{
  "num_hidden_layers": 18,
  "hidden_size": 256,
  "n_experts": 32,
  "experts_per_token": 2,
  "d_expert": 224,
  "d_shared_expert": 0,
  "hidden_act": "tanh_gelu",
  "moe_layers": [2, 3, 4, 5, 6, 7, 8, 9, 10, 11, 12, 13, 14, 15, 16, 17],
  "router_score": "softmax",
  "normalize_top_k": true,
  "routed_scale": 1.0,
  "balance_loss": 0.00225,
  "balance_bias": false,
  "n_groups": 4,
  "groups_per_token": 2,
  "init_std_router": 0.0063,
  "lr_router": 0.000553,
  "vocab_size": 8192,
  "norm": "layernorm",
  "norm_eps": 1e-06,
  "tie_word_embeddings": false,
  "optimizer": "muon_variant",
  "learning_rate": 0.00881,
  "beta1": 0.93,
  "max_grad_norm": 0.5,
  "batch_tokens": 131072,
  "max_seq_len": 512,
  "train_tokens": 513400000,
  "max_steps": 3917,
  "dataset": "wikipedia_en"
}
Below are experts of layer 12 (counted from 0) of a mixture-of-experts language model. Rows are named router (the router's row for the expert), down (a neuron's output weights, with its number) and show model dimensions 0-255. Each number is 128 + 32 x the weight over its row's rms, rounded and kept within 0 to 255. Numbers have three digits each.
After each expert's rows: "comes before" lists some tokens at least twice as common just after its tokens as in all text; "raises" lists some tokens whose logits its average output raises strongly, later layers aside. This comes from a sample of Wikipedia text that the model never trained on. Tokens count by the router's weight.

# expert 1
router:069064072165081123089179180166168147120108083079135090097151127083107114111080094162126114140124104166160110143133101154145133141136173111079149163173118154111125147157151090125144158152103146119104165142104096158113151166107111161098112106124118144126123108139113163080169133137126089144146084050150087179069123123152188124102205136103088101137151156089121116131128105194129121103066102174147075069143119165129130084116139105130105111173203099194216157063169144074145129138114130203127118129198143107158098163150140120127104173146125139195154124093133122110168095107101120125166151149183183146107152126086108105132097073160093103104163084105116137114064173158103066140111172148151091061131082138101087145113095154157165130176175156125144123160109104158119119092100154
down0:096131145134094127142131106124185101160228153192148162108083112115189136110087193103134138122107136077141086141160151123125133117085181171111119090141109080091131127140141146100128106133125089112086155188079121120139151061137135168174134113161170109160161146063135186140179085086144089092150117181119153170145116139140144152122138123122130198129191125122140180149129130092149120137129129118153126092127117137175074138142153096146087098093179087138128149114068170149193124139087199119107167135128121091172162114123131123170109136158100141138133123072106237110061193123139082127139099127138146103098117061149119120142138108134175058147112099183121125131130105175082093133116111132102152110163125123064132098117165091080168106174152137097177200064130117100137081066151126
down1:172156132151134153113115147153140048139163100138099107166150074075135112132079193126099096154081078137074138115134105109166134114126147127157106080108132082188177125110121127131119157107157099123149090145113145161127125185129111113184107103108091107152167135146074136061144129157106141160128129068097156065138057138169135156162065143153184113113095129193118083116124151121150129110154112119082119143131113133103123174188103124119067123062141116177132134125103184144122072137139173170194095166110090138137200087085074136134123142128103215106114160190148150137103082182082120151113158157100145102170132163108111131184131137165097145091219164096095153148167114130131152114098070140110134097142107145132178189108159128205113126068094141098115118138152083125099124108070117
down2:143102184147162184150114170152154173079144148148140089090159153131159149167125173077114145157068178077125146124211173193112081120117119178153130101126127140123154122146153133119069134114128121185065164151082083078109099132116161114117122142119138109233153130071126130110123136152125113134122106088062150096140158139143082172122117105180111074089150108119115109142125120126091128153078187078110131184087129119169171151126096063195128112114145096112155121100170143168084101119121130163073141065098115145158111163114131124065098109175136050152108194097179092136162113077153147127124144088127082151116089200116101096124139105138136127094052145152131131147143127159181146108060179176098093136132098091140174136138122111072117139122126137084143150160139123151110176148174116
comes before: "1", "2", "3", "4", "5", " |"
raises: "1", "2", "6", "3", "in", "4"

# expert 8
router:125130129106139145055071122158090063173092144147120089157098088156159137130168176177151092132122103107158126146208083112164086169049112118105127156059101073120174182151128133125132124138113115211143113143176139105172118148083114109133120109170144148069088114089161139116115132124090125180108127144099133147129097173142136176109102101190117146148148132088182149086154109064126196140162089126165132129107155137108167145149109152099104126144181080121093122177123182110116095126169091149130098087099105094096126116156120082149139092111196182076098143101110160150170139171105199142142035142144088144123161152152099156182144118099130151077163158112204135172159133132143162069111138108089141151134132183085172078173137145084134093142137100097083099132128128088156099114107133
down0:116119127135159135119106182117095106136142173048163143139126117098144105131146156200091075140131161170117111044184133183106203085092141176099126104130153095152104133120161125150222112140126136121202145118116149102137139129093153134198157075101125132156081128131108126080108091151105136125103170160112096172120128151053203118199106143134122119128116165159109119115158134069159186094115133124157100137100139127133118172117139130113129196066146091152136128146157131120099106157084138119074108095118077080152104173088088119132108150106067152076139134106105123125157144157096042161138149108137075133129126071096105077148179129159168164195132123148154119138067176159147197118141101155090112101154128106141059145131139114186067116154144135088158138078096128111121177133110173
down1:098175117137139178135153128157164088072099140098073106132148104100150165173113074111121112087143163121187094106051130146088127123121138185102180131134130113129120149018081162120069121170098156160165104095153165148112113167164143141116146121140091158145134115156160142140089141080141122075137153131109115125161095095137131073074137121182177110108157139105075135165109079141123191145128120162161109111116081091123106117153135141190118109108103155131111126080082167117154100152119120151120159113130189117173083089162100122134084130139122192135176163062118160126088106127153152123079173152143164180069104127203150144109161163095175171086162102076133129161102127098162130148174105153198097128101092120139109098114108117120125089105096127186143091197118154178040184116087147
down2:156131171179123132177139152094104096172127157144080075122088109155088142152167113149121167121056089132171136093212150114097182188074167112118120155044066096142057122115170088152116133082089147075110175111190113149125122149102096147171084192106158099117122110199106178144132132129153149109166105102165158162099079165160153112045082110176135134143117163158057176067165120109120089109151088160104154120151131102118072153169130070156087125116147099135087110171100115095167113116167120146154104091120167129184133127142138088111140128126149103153117104105118088104098096142099137127109140161141119162086149139129107131126083189134150199121142208092060095159125130141127148157075137106116179158148122119101133148112125140114124111161094136137191114149126183080118168130128155
comes before: ":", " of", ")", "–", ",", "=="
raises: " in", " and", ",", " (", " ", "."

# expert 17
router:133093137159155140138152117126211110150106133155117085160124128084172128089183090134156105119104197165112139150142102104116157126145146157150153120082103040107098098164120143152086132140157130103121165083139158136115100062088038045135111107127105158166150099142169130094154121137144059161132180101121200097102103172180175132149193137138091158101132118149137086174099141128101110084136177120110108153219089136087143128061166098111141133107103092156096146168175104184097111115123155095126113142123174133095151096165112180089181141147153166108129149169135195121140159146137192111110109088117168128124110147171092112152089132107114143094130107103158125141096142159134141084094085136103045139189109152046136181127156096111088158125181170081089113148139115081130127101099132
down0:133157179099124106109147130150126106107111173143168211145106154092137109140118189117164161148131117146165095123130183101124052151065115088162107133082135133142140120180160118094098092069173148105085184122074089194115121089079115098126151120156137060110129140156102161103148145147137183088151101125138082152091161156120096117128142192140108171115144158079197121113207122155147141146031069100127133147085125123164083125122136086143127138111157129117042151167160134081070160138125190105161118173137107154163118137077111112087094115153122114135184140160132162131151054155179148155119107135095142107125108077106114114121069161091173105082110132117135169126125143140148125088130145143140173126090089060134138157094181127118188109163133143092196080153130139071113140084101160
down1:124148184156158094127181184128125128183061076104129110188113125118155140121156102104077171083094134116122178107094120120132189194107077134116150082138092137123124163166083107094142081137084145173132123127113094095181191152155171171151112166108146163124112148105114161097144158078109158185101134125097110158105135116138205094083126170091106119084130140133171095139198162136159115159102129079192155107138123090177131113130100143102149162100141139115151161107169151103081104092118113157095110167165148151152174123119079143117057137107120129133168133157105139111167111146119137148106179129117136178088176130109150145153113147097163168044093128204142133081116180126137122084026119116153056092190141149117132065111123118117139128152108133070132140127095111122082058102101072
down2:095138139165126119078126097121126149135138168105080078101147133152152147093188165080089129122149121135100112171070114103092194127045167136097124176129107155160084115220146123161120147144185115106155144177086098150117112107168166102159152147180139088138160142093130064132088160172122122134086096111125165133099105093096094125167103143150101161096077139115122159094139171109143111086096093188133138105069126159109147082127133085118120182198160035107092133150098116154134179151105174109181112164120151103189125109130138133105124133152149125158131133173136059130139102129108113107156121161130110122156183158107134075062163134106121153206112155149094116086129159140138050102106113105119121183163166128186118066182098133179121176093080112096115166118171179109134105109074113
comes before: ",", "ing", "er", "ers", "s", " ("
raises: ",", " ", " and", " in", "s", " to"

# expert 30
router:177139139151133078198155187121170184160165158147113136195056108112093095129153225122147121120142116130129135134108150145174085124081142155110176125138132071130073111126107108109155117161108145145142085085168090111139135106126092089128095107124147134124126087132178132105098092161090107107114142123103196080208144123141103156161115102181132068121195081137137042126086154167163115093122128080155165128159186140147077096077170140173071138094139072217103125173110131158087176093062102119054165130087145140137123170154130147111138145110165121107088117073164157126089112095089139110142127124132094098120106077113136135094169137125175133155142097093140103126191134099166130157171116156172145125141171119132109194155133147054076127126118090138108138109128167132123143160117144
down0:080063080128197155141084140118127138138104109096131085118138109099142089102088156172171169122095099123136122124130125125159130150117058159131146096110167144117079171109176094186084151138108084119153122117188125153085167171125098096138202148113170206128167079107122072149067129132068115098158092137202062127070117109086131113127079082149094166123120152101122171176111078123040138136153165128105081126158147150102167133146138134121107109118100112185133144104127130164139135139110133157120135141121114121123109126211152131115082085134144158143158149146156139089155143133105120164118139107127145150189119141178052132150101090150169132114169146093211138149161095190221159085142111143114138113084048106089125087132135179121052144146117123141167144124117079165146152107111127
down1:100125150065087210121159103170096112149097135132132128100166145083132136124063159163079114107125125115042093170114138155102161128155130132155093101108109127065070147153096123136198096073118148161121172175165122064094144142148092092081138165149160097151153111175165131134112184116147177165141067173038132123193112118088115115053115123090133099110142137068193167137139083165173165132109111177097109141135118137124122101094164126102145113096114140134136148117093212105160101154177166084148082153117146084110188113077129135151096149115192149167110156128110102080127139152124079115151136182160104144077150116179121143137054158171104139115147074180136105125111116138168140168132086095138123150081159153135125097146162144197104133166101088126092116106158121147126140098149094
down2:147097173094119110110137118142076148112185167131143117089138103172108155109136069113099105068108147151138059107146103112131135169151204117136129133088115137077105155152133127152104147156156161079144097107125131129161096187124128067089138117116114161123118085167068110117126196095151149068106132070133143077125173158134107113132122155099086187163163107152100144135084122107138131181174096155102169079132083123141132124133142125056211164114147100105153098149132074080165091120175144077161107111092128168104151125119177108068116176148101153053194134115132137144128124162184104105200104201152100085145128108124118117093117157101146164120093136184129126160116150144147074085124129106144166070123101161197057108147139181195105140103173126162169149180072140100119139143149105
comes before: ",", " (", "'", " of", " M", " B"
raises: " and", " ", " Y"

# expert 3
router:101098185104158132151153130075112129129103078072107154170096146136175136128107125125168199123141106117137161108119069142084099098170113143155090153169179116150109138163118087109063115103103153080099131107104158159108146088126168092163059113155157095105105131100134101162129137102081136174161087160091096108142155107181054109118095142136129181126077146148107144129129096202072111092143145094137086134126145131147080138130186149163129118151108166113160094187134129108128161119114163160140148113082071060121066116142112101114169127099103147112108156134171090120145141123099117139129166117198108162118107177120169156144173176136153178118143116119161172192111141183120141171055133154136136096136152119117132093088132189130148146169075162124207138133177026144193110046139147
down0:105130149139124101096160131097126152135156141190148114102138117108116121136131136105114183124108114150173141169088180075173186124106111102126194106117150082119087121138103169112121202127143126165170127119134127105140125133117110073131158149153060105150150107129132141104200100114134129088102121136131162149120169123113086163182150198190107156126095096205120130091112089137178092125096152161100096143134172065106160104128109165082162176128183133120104082104157107167105105128061121151104113107107084129095096121138110083133079126127084109128146075131206176148128112087138132113123100052112107104154210187134232151099121088122141058094091126121191137149161048143149138185140156049172117138127130095129121068125098124102180086160151171099159125166176138104139105141121136
down1:117183183084101147161142171094134141131133122143158189112131124127125113212132073058067188153119148110106168140090131102142131097080078115124109088186115101099135139111115107125068168105103097136139181119041148104100071055092092104096149137108105135131125133138188163132138134152116110133129140115128098126133107168150130160145129111137144086096161117108136145153105177117135150108119101103174108172157088207119111067162091163147100108206096146132191106092142068135138118124151177189198111065126111086139150135161169116057126138107105089062114186122101109151175102090179121149136115171179129110113092142166048062150169099111146121147129162133172144155140143114104145146159178139170139103153150139147164124114131124156094160110114159085105164133118091036129140107167146
down2:136092153135144097100128073096161106126123120050122152121141124110144127134171118116162186056142144151124140142166106133116163107150104196166165160148069108128185137083182150099153158113149125130105111130089105107159167071115125141127074096065095107109141107091144102097141108139113147122103079136081129140170106143125089113166102157096132150141115078124114166134124130181186099101140151165127121160139092136114111110048074144153103085145139108168105162165141175094156139109148171138055103094111153155100123090119137149082103149128172168118167154181128110169131173159096095165114110152133144142130083174145194182175072139152048095131101138106124170177135130096144138113108197131173178175117100094160088116084173193165102177131137129080047198111118047158129081081130146
comes before: "9", "0", "8", "\n", "7", "6"
raises: "0", "8", "6", "7", "4", "3"

# expert 16
router:115134128160100097161106111132146160157138091231140086120094129127090183107160139116088093123109177083151080108125140106102093147119095160138127112105098109123147130161083176131127081151177139123133163149113168175147124145135086158124107147096143164135124099117142069112170159143090096109085172130114139147067088080110116150118096154148148192150109117126124167129108126134127169079154059108173130161113148082201158041123142106086143104120171122178093089061196047125140078163175144150112123164154118158081115104159064161105123119086154114124107123110102133151108123102097138150059158100148174096125200160084154107088186118123156125135120135143059168149165077150125158132147192183173108128137161110041115191142156114145174111110163129124131177154160116115086078134141152
down0:156067137078141170117062120159126124119069108178125108105176143166086193128101109118126148105140150073194126060115120155098136158112087117095120144130076152080092115117078131134189120159128143068109102170117075098104082152136092152150185148143135115134184143130115147102062097098157118191128133129081143195141141105119154116169104167154100098123161117161129163134125143071163077137194093123108129132143208153146089101140151114194116141147159118165137155118142097110124109125150143151107129128119155098096142053125108105100155169186082096146140102126091141154103118109146095087121155105158076123094113173130157121123140197157176126055138128091101158161126070181124152098094194182098148117150120128157135079093102167108155123098193121109208189120101084150067120133169111
down1:118109110111139129096108133103128097125137096143089118237118113142164152112168114136133077127103158080177117120187186118149134085136144113181089133144164143109125068150094138172105127146130141165136160198158059084141174146157092126128140161114103206151137108130101119149097104135131163138142102123133156134179176015096124154166144093107121122163086174055083103143125101176114174116111142177150108105146089150099104148114099130130122111117124133123204214130186134131124137184165141149095164182138135069138100113137084187068151133166149092174163166125122104195110113112134130168156094171079090119064083101110158142110103107143101131132126116065137090133160196143071079122158101094157118152091109110129167128085083145125105117078100091146082114181131130116170115123110112
down2:096104135152079129112077197090207099127161133093093151148162160098172107162122115135180151163139158106064093115144123170162109089146075163166111089135117077094134133163151118161136124097130171112114132143139102109098113169148138104120144137125160127091127118128139070141173110126129111147099142065168147111081136170111116095089176162111115201110098127129188073160135147161095119122115151139110088111088152104126102160116095115126141124120153120135146089183169105187126124098127097171185122138075152112131169160134149122203118149113132073110131128175132119123164079166088178121127196126129163144091119153103204108141162077126140140089138103099149089154105175104180241100127153133172118102105062147035129084135156091087145141064076082170074126140099182138162122079112145
comes before: " |", ",", " of", " (", " in", ":"
raises: ",", " and", " in"

# expert 31
router:139062159099096100109088087052141106165070118106123131050174116088150158117118109154091116126102146123155112129150168155110064160170107102110114093111108136092105120130114136133107161108187104089119110126143098138156109145117162212127149127149124115113132123164160119121124182111125144117179184154184143151140163123126122079099219078123186158106223178165089166054154163122127121131176133115161099009101141129191102146116190178135155105085151151153127125173129146049104107118151115123147121087135088111142136143100137115142100132120139085135113088070104144031162171146111117163145113092119158086088168150183136176134139121167115121096096154149143101085186119114137112156141155103151178134102123114132172134133106112095120142113107131169151150127094062174161101175148118
down0:065187099084117178134105115178088161136133091154175114080114143153082146145099105100102107186104132098116092054105108128105086143116155079141110099122128154133184155119129108119157107122170133188104175179113147113167047119109143079140138160139125055143149126125077072105103117140129128160126103141084146157117138047156080115122153141118118160119144149106124154196122084128153139090140178126118165086130106143133129157102170128156131120095118145104097139158165095112128122154210110089134141115096131152057140137109186085119112130034137101128135131103123058120162119125092110204121137117125153125106172177075169125087152142101144165125143109117107082206169089131059151169168191167173120148122077147100137174196194099122087159147148142124131193140190138124155132125087111
down1:211110142139132111121099173134157097127151103114088152113107075072165113176130155147120152120112111108115101097126191142143108178190146144119133061127137194114103128150116070092119124138202179154193105125073174129131071098154164121127181097096096123159094126096164136092107092199097078163167109120177186116204160159093141134035104127089074116112111131150140093088136125161113076116163104116092165129095129141085123124139128106147161144144113146103083127145129107134112099089105043164145087154151069140087087177147047117100132136108121137147147142180124098137108127127084134160149142127119096153119111167063158138163162107101149186146081147103129153173140140164203077112103157104129149139139178152120194143080150149087085140146125120167114151116155134081154110167090171
down2:116120123114151180153125143140092129158131182162137118157104108135118114145122159160157145168198171168165080093106170166134139143129137139130127153125126106093171134132180150091082148052157100132070080125149078114135086114100127177148127088086115164108137127177174106170108118094146137149105093168103141143116140112149121194138121108077095124126197162206156147111157078153136172168069098121135067131127176160087135114155136115130086130145059158090155104097142090114074127097104059124109059072189095105142155200105115156161163082156071127078113190052145133121114098138117052107087114134108140084081082086135153149155142133113128138146125118147070121126111112109141207125142039094122122143135134123091152163113092178156150165090117163132151156107173176146098150152166153
comes before: " |", ";", ":", "R", "ymn", "ender"
raises: "\n", " and", " in", " at", ","

# expert 7
router:135101129149148140122146101163116093129134096101136179147141163141060088225110127136182196086114207145118105103109131125120172128169144133134132141157162145100133116134125175087152149109159162135150140115140113106118215142122139196134129120139122164081156133175092122084133107114135100167113140105127122140159136160060117185173090095144105126100115136157073129131093164120108168086174152131116166141116085091106092164099102154202154133107147134129129146152094120092091151196132145095115134151148119096106121154079187067202121101101093102067175133115052045146108100130129097079119175145151113150122151113102118241107102126155086095121167136131054127090129152204086133146137165158099133120069099121159112121109133124085111077121120049120135165124092060110146132126108154
down0:080105135114108121108169105136105137132171125140120080158117117061169089155141118184084159093145122139140194170127196110100168097117189118114126096098102110108090160106177097130165100112166169081117175067097105135071096132131138201118143098157084149101085123099139202098082129139111111062117199166123174122099126132172150130123080131154073105116086077069163120116092127072121150162096199152122139158134180103115152139181125143129147135157110104123175080125130096181101112140148162139128145204171153111173101093113183200154149170108101140085129156064121163135179110147103088076109157138155145103159075127095138166108111122073127096161157075119130133117124100106116131089099176099085166113180162125107143175168110139158115100127171160131174156114109098091161106165080132
down1:180128108102152111167122063138124160130091098139139150148146168122131142125044154099129167158161138112149130201136128142118071119159179126128194109167151150188105162168128178162113129130118167123126093166185106088094161107058097091190143077137129050066111144105074148131173101141161118177130128138116144165077055156138077177129131111062155144058096137091124141138098100127144156142147118141101144128154122177128161080093138068070079126109165154120168107140113169132138137127088115165075137153165125053161167115156127198158111124114051105102145117131154145147114123089133189139156098127130061141179140130167157149079125156140126096155096107065142111109107138127075138117111135103143165204136176101143145169091096116133179097115106131126104135099158122141091101093055147
down2:140149158103134155128115126175170109061155106095127145108128130116148129121117088128027108125133132124142147144116101144137068095130090114079156103125124100121110111107151148068155158187126127109134118112185130094115144107179160142090187183133162118169113138120101180083155114050100137152132107197019137085144156156144162129072111144091105134102129133104165092142115153109153148177148083141171114107087120130116169126182151135101061207176140124102120183127102064144157164166105075134133118147097146156114123120135136120085146135154179082098117138071122172105140145146200083144134116140062160157127057156133092142075148163126167174090117083116120159096127085191132105110106115146174141088132079098137189157124109142116190126126148088089205163167119143120065158132090156
comes before: "\n", " The", " He", " In", " It", " This"
raises: "\n", " In", " After", " The", " At", " It"

# expert 2
router:117166081183091153087132120159102096165128177094082087109153112129187146161084129160075135165136129085102108126166140144141154185122086115110137153156111194102179170113116126133136104139122105158163105120106143149140156153147175168152122165090122118132172126167146127159117124168115149155113101145107149164099149138078121063069064156102112109095079097146133053100156158080123125123112121146147097153100117193101088150195082164091203157169131153160177091120129134149180107112149152113172157166103158116148123081076126120090101142065140154096133134136120123093101134071109071182162149191130156130173134128071142183145067144167096161142106153174173165108136177099145090073168128123170132070150068123089117134119115212087153085127090139100130110090144064097144171090130129
down0:164135048159087121093165180145085162119158096055122056145133084116152149096086163078081159156133112108128108124171138054156096093129180078216153081143126126041078132119120099138140200165146077095159139122150096122156089149136154184111150078144152130148140163136127116172120124094157132147114111134130097151119079152164121088032116139158053147208128170087182065087125128121121177106108155095122150141146156109174161111101105130110146162195164172147093124153098106160169130084146150133056127146058135148159103146163140144163121160102150155121100121107097140130144152122105153121151126127108153167113143145093133168164111157109133157117100121143149156148056171193149119113175137098162107145075148089153080183135113123118105095102100136108144129150129174086095127123107125
down1:164114112104148077105166122169135116134104131163128154154143149095156147098113173123096106101160110135101072070101150095084115150144152097122109131163071119109160136082165107114122089164135151120161137116115174136105183116164064126061157152151139143098167092160117126069106124115132138147099166156138135146156149156103155137167153152135114116125120118080073130149081121131144092130036105076099138073138111140090112110094126147132170127074108099205205148191028156122112083100086097148151062112120207146153134115069153155086141157091097151160075135148106135072107157185168136112151110135142158103110153174130186175109105165197121137182101156144107119132086189126071144146197094122203124131149155086144113155150139177114161131076153176094142161103131098114150093159138102
down2:118140107205142169126117095109095100151120095176168114130205172100120134130098110134098131165196084138092177185153107135182047133125185067082124088126162171186187089093137110131102099120107089155111148149078154141128136165096133175150125110181117134106122064100183125152142118089141145147159122116105140094156101199127167154146104090129149142117144055096104132123140159192136122089160072102144202145157147194114078072163136112142116099105175151124142102111079157118154139153130130102128181161089142114098175102109105110173098088114089108103087126088140103163153148171167112208056101128061135153111100140122163100137143112150134103085125107128124092133147121105107070126087151121144196155076085136136116147121062171153069148164132133118107173117122169100126083128113133
comes before: "-", "|", "\n", "==", "The", "==="
raises: "-", "I", "In", "The", "|", "T"

# expert 26
router:176174134107103158134104164162137145135174111225119137144136133147096122147112098154126168089131064130135175153093130135070100107039095156176131082163086104114116104107093127155052150124146088114123067136092177141132118103110114179085112128125132121110151182094147068146131120112119104123144119141073109084141047147158167142078128113141156137142219136149126081116141158096120101123134152074148132067146133125137141115229166155120106158163113180145117171135153140092184172122102081122151176153101120148181126124093135147174138129218173121095141080150125066159133139165149129130151114076106080080127134142177173099130169123198079148131135050135087098119145097140171159085156118115112106101134130222103145150142125132130113112101138131090104113153096074113095149131160128
down0:127173132089152160135131129160109162137088128126095162075105183168150085182162113127134134095121107114139124122095136138161158102108080176083154172123099146083187169050086096195096148071150149101113076171121134131151083171131135131128126075159155114192129156134170123155093124161144112132105152153152084138097173144140107163194098076114079098152131184126138165116136205154168119113165160123134152178171100136103138157074097105139091140132098096114093167141092119125122100153106100192134109102111067092116085166096099111117131093128150071135121083134149174135123091081149075067151130177098114182126125124134076153129157118120148154133143083113108138084143166155137109188126123148137141162061137088197173135193076127115234115094161066150128142091112068113083143135124118
down1:126166147165126145126078148153105111087133126198159197151133117084131189118150120143125129145149133106107129116120093140110116125167130142214109143142087089181125125070090155137134145089090131125143156167151104131078135082091097107130145157158088159119107060155068151112139153111206119158156200125095117095113130086124145113098082141102108173192173102110135117112106072126134119111109114086052178166145207053172145178176118145075071164153137197111084113139055072143091139120152106136138118082129123146183171152163099212100165097145117171131131136168114116115056121122118145117150134121103165113142095166109092170176160088135176091171104091075097136140137146079149141149102136143110123109090113092137134133144137144137092155091129181159149060081109105139179130116102159
down2:118171138128115090190074120171145101131130078106075142135089061130110109091162064105132123121136052146136088152112140124139132111115117149141086191144099070164135133100153075148175133136089123111175155135194135166155095212104126125158079141102126155158114138103152170097106185141108142158157118168133113071119137117161120115125123147162077113129143067191135139092091095144117125151123132148116143120081109145122085157155117130157110172156076129102131133157101124117079147190124142205074144110110070131143130109149146112113217177113141216141088111110133121138133109129100086105105137100198122134093144154167127117178097097176109130147153145091149083179158172087162133199099106053149143135095118192132131089163121123169116110159122122053172091183083089065110148096141160
comes before: " |", "0", "–", ".", "1", ")"
raises: "1", ".", " and", " |", "-", "0"

# expert 10
router:178166083061141104091080149127124126158154109116112084101070166066199134172116129142147160161156081147116143156098134109166146132071161110124151152133098131102159084094102083195109084114101135090117130122133151102108145163107114117175137168099154152108135126111163126128112122132134157151142103142044110133152091168138118070119225156131136070111065103105123145119150155153121197210139103147149200106086088105127163111087138147109140065106115149082140098104192185148085158205143179176078113154150184115121130124105129105138099108108130094164037128135120102173151137078144140114077118143164093171136124058142147085092106103103140140157101125128150172163129128049060183126136163084157145134125152141176187118109130138097142149139179110138128104147142149088119137136148135
down0:088066095167139147180123172075141129131157166107104161138077153151153080169145169131072145098178108141098124177136147151167131091101141155100116134124097166143157085086103083201170184180100073169105168111177096133163146129150168130153126127083102124151121108192128111136048076150081110117148102078173076101175094108098134168167119090154156126119126151116160161128123177146146135104090111116092088096129097144144074171069150126104167116050177162112173100113110138195147114140176071090072157114138178102120087097144058119110161067183101074157120148148119111122140108113124163176148147091127130145162085146107160117173160118155101069145085139136113099169086177148091166157135127163151145157169099089142133159117160130175130146122132101136136156103145086076152109082108105
down1:101168095101096094172126098146118188122084164168120143077096106125121159142137058141142076101130153149137085124168139107133208090141154086095160159160142068077136081184047131136155116095107052106160136123132105101173185140143100079177113155126107140141134170152120174135120167160146106125160130169131076148086170129168126151149108114124148137173149138127109143149125081164157112148116161176163103141116121160136088076128142098133155105219161131117125182144171084097089117144094061121110118198101082109131130113086138132083118103180187117137126103125097086165155167108115066123127087126124054123092096163085144106105146146122146094165186142130101152189124164127111102076127155062158093167172206164105089090125133169157119149107124139052133154150092131155148118092098125
down2:111132158149094066117134112100148168142166139139164101149063101148084186142076135089091145152111122173152106136093123129149134082122173147106101101158109071130159129155113098150131110131101167137126149159148126107115129148141094143173107114153124119140119075202150151143171086092122171110132108154096113116110116091159145141117099084092130114120155162139124067176185156061125125117096059132106084082183111055056109167170085089071142139147123110139141147147097087192118173135088119153168201175153125125120202152072075177175126168145102108076144169151116143138133076139127143159168115155158135093097081125167136181066097179158185135127080078133143104118125174182165078116088165161106103173117105136156157210102148129156142090106129158093101121082115129120057115145103127
comes before: " the", " a", " to", " in", " by", " his"
raises: " the", " a", " "

# expert 5
router:093085127107045156091088096137099123114119138182136148065084162069101087128180133108165070099125123116150162135127104118133155120112123103093138102114137132087095157141131146180099189108105100116086134139162133152043121109121103108161152178165108135169136070096151136136136091170064207140126116118081134129162095134120107101188107104126112116119138146121121125119130146113160172193066106148164180144113109126069194085136085145204170103144099123121108136171159116172169167098092148138098152158139101149138112145139106126105099149121196181212073130132169153183163148147118129102128063102099190116079070102063112083176121127111145104135136128130142123138172105155127102133226140121101178117078175155082087097089090152159138158100090144125105121164124120104147151182129138
down0:125140104179144108110207133180131148132202096141096087151101125050220107102169084131126106207078151132120146109162143115136159149147136154151104101102094160153162125116169101031089145147063111152087095173124126117117119117157119191079174129179163091134066164137150110108124157215098165132152135181117142129176067139160130157067149113191067120132123187136115137141132121082142125145069134123117169154084099052137093095123097105093086112083142104117094147120160152158128116138129139151104160135112126136154079144130191173116137088121088170141154068147134113128171117111129168164137132083097088159165137178090122143138127112135079174144098135084145077166167086114070093100186114104128146154110180140147109107129118102134111121131131137133120144076086114111139164140181090
down1:110153104097112142097120122088130142136109147126136055111119047162095143157137096135138080184125138166070064145081127128142113153149180105151130123148115216122180114052097061146145128104139113095106140172139118116131173079112093124165156127136143126136114165164139109161082104130159151147136086168146116095171139097118162137107205032144086158113165105137112178170143118121107154159172130124181148094128116176080112183130148091126088099172102115139173152099182119138126108159074151117115032143144071106077119140076109065145095147130121112135175104155096126189165172167130130218149096133130128122105118166134133148160078143095133085106145105091102134108155079199167122171076103072155119080095123130169124147127138076173135134139081178151168141127112108143135114106172125
down2:172136148151127203154134143167131121101156106060152118129177156175063112091164140107134132144172097128184105096172089120116133117121119147133181072124196144191122130136139112181112146192180077150129110144165164120097164097194128077083187064140135138068165100161100139126101143078088098110090134133112064124114109081211128110124109148128144106108130140101156113130082101150130173099128105173124094052148125137094098135119110057194133106131169090128148133141160176144129116127138162163099112147068134129161121158118101101180103158109104145105188167142178179167082141121121079107088107170145163097124098147133114113119142113130074102149115146155136147120180086141094112166149166106103123131168128145094124133193113106047194100149087144161116112112091157096070133076129060
comes before: ",", ".", " of", " the", " and", " in"
raises: " in", ",", " |", ".", " ", ";"